{
  "normalize_top_k": false,
  "init_std_router": 0.0117,
  "norm": "rmsnorm",
  "dataset": "wikipedia_en"
}
Below are experts of layer 3 (counted from 0) of a mixture-of-experts language model. Rows are named router (the router's row for the expert) and show model dimensions 0-63. Each number is 500 + 40 x the weight over its row's rms, rounded and kept within 0 to 999. Numbers have three digits each.
After each expert's rows: a language model's description of what the expert responds to. This comes from a sample of Wikipedia text that the model never trained on.

# expert 11
router:505489470576484507523474461497515537468482434465522467406559531448543506491495494530534505505484496467524411489506556530525511525580569485503563494453462406517517443529509415487602583546559441
Description: Table cells and scores. Pipe separators and cell-opening tokens in wiki tables, with scores, times and IDs inside cells, e.g. | Bronze, 6–4, 08:20.

# expert 1
router:392439533445584537552497383505500489489508539496496490558533519535572467530458447502513474556508474465498497488496414556508450465544397481499512550582504536443492517570498510503587551550455539
Description: Dates and years. First digits of years and day numbers in dates, plus month names and In before years, e.g. 1952, March, In 873.

# expert 6
router:467402504439476410479501516523520506483501555556507473476516552490528492480480505449471459546386481464520436538424470512497542543507509480498481549454514513472348510496519520508481471560491449
Description: Surname syllables. Capital-led or accented pieces at the start or middle of foreign surnames and proper names, such as Gre, Ber, ö, ou in Wouters.

# expert 7
router:434547498464472543500483547500465529496494400474553478497501499528474571452528534435512555484545507486519515494495504523465502416445447518471446451531521432517487542518510513496541443479534501
Description: Articles and modifiers. Indefinite articles fused with prepositions or verbs (as a, of a, is a), and the adjectives or word endings that follow them, e.g. vast, -ificant.

# expert 13
router:478522471460481514451492520518500523515571622515506460517506553460525495482540402509469478485518508436510560557436564504528445509438567503499537551497502474465547442502572383473540431527430500
Description: Copulas and auxiliaries. Forms of be and auxiliaries, plus adverbs right after them, e.g. was, is, to be, also, still be, often.

# expert 3
router:576509509586552558515517578504589536467483482460488491509452524431590462467434523550493550511380538419488425528494495504531442555524573403509475484457487539560484488555479519489485508486522463
Description: Name-start pieces. First or middle pieces of proper names at sentence start or in titles, often surnames and species names, e.g. Curran, Klein, Hughes.

# expert 15
router:564557495525547465531474538490444559488431409506485498467537489565497461500441490526555535489548477547485455461557487465530553500492502542476517454454531471557522441476533571485478475519510504
Description: Verb and noun stems. Content-word stems and their inflectional suffixes in running prose, e.g. use, design, stress-ing, view-ed, -ation.

# expert 14
router:613500515534470497466492511477548478523503464513522537538481474485523518490438533545465392486508452554530460463574492501443554520494511525503583476473498531541566481514498516468537597514590496
Description: Line breaks and have/with. Line breaks and bar cells in lists and tables, plus the auxiliaries and linkers had, has, have, with, without, due to.

# expert 5
router:456453522488480498501550511493547415501547520506506502507494541453491492458421461577490497488490505564489553544525478505492560497514529505471478504427500573544495624459485446508448483549473519
Description: Non-Latin scripts, coordinates. Non-Latin script bytes (Japanese, Arabic, Malayalam), decimal digits inside map coordinates, math or markup symbols like ^{, _{, and table pipes.

# expert 8
router:556568495533504498464511553531543462601533439484482515555527498527528467526581485518543471538498484501517492455585486508455524563537457470484408551500533539477550510449553535477501451428490606
Description: Sentence ends and starts. Sentence-final periods, paragraph breaks, and the words opening the next sentence in prose, such as The, He, Also, which.

# expert 9
router:466457515532519415516466398530480500508536496490460544473435481481320477466510473479455470494496538513504545540516481456497471489444500541509496468511496568491485449443475499494525494487504488
Description: Places and nationalities. Country, nationality and place names, often in sports tables and lists, e.g. Chinese, United States, Thailand, Finland, New York.

# expert 4
router:534482524513488555490482481501541434493511507576466569502515496490386562523575475524504576509476547521507565531458539520459495459539494449533619550540510489419481542508448530468458572520540447
Description: Personal name parts. Initials, first names and name pieces after table bars, "by" or commas in credits and results, such as J., David, Robert.

# expert 12
router:449482477463468433504514488496415539481465546474490463465520369478538491495507522471479508441462470578525524474516527491514473508498477456510423493490497479534481477521458487523438519506476409
Description: Word-initial fragments. First letters or pieces of a word after a space, quote or hyphen, such as p in Unpacking, comp, dis, re, un.

# expert 2
router:459479502499503511507540473504499474442484481488468501440495473496530508466481585496470532540430516468484526515490503508585450532542513625523446430565518487454571537480501516534415432523496516
Description: Mid-word letter chunks. Short lowercase pieces inside rare or foreign words and scientific names, like ic, at, iv in Nativité, Ceratogyrus, Oedipus.

# expert 10
router:600499507505473500523497532493485489503504578479481512532438564511466496568654524479514468508513560439503535540426508462465505491485483531489606482536505496492489496429438483486517460385475532
Description: Prepositions. Prepositions and preposition-plus-article tokens in running prose about places and events, such as in the, from, at, between.

# expert 0
router:557501518532471546498504507523491497528493525447499501487479462493500506518452544498486480379513468574512447468481515501516519469484516540500429450486478463559521494527518471522499620468489559
Description: Numbers and common nouns. Numbers in tables, like vote counts, percentages and stats, plus everyday common nouns such as football, police, television, woman.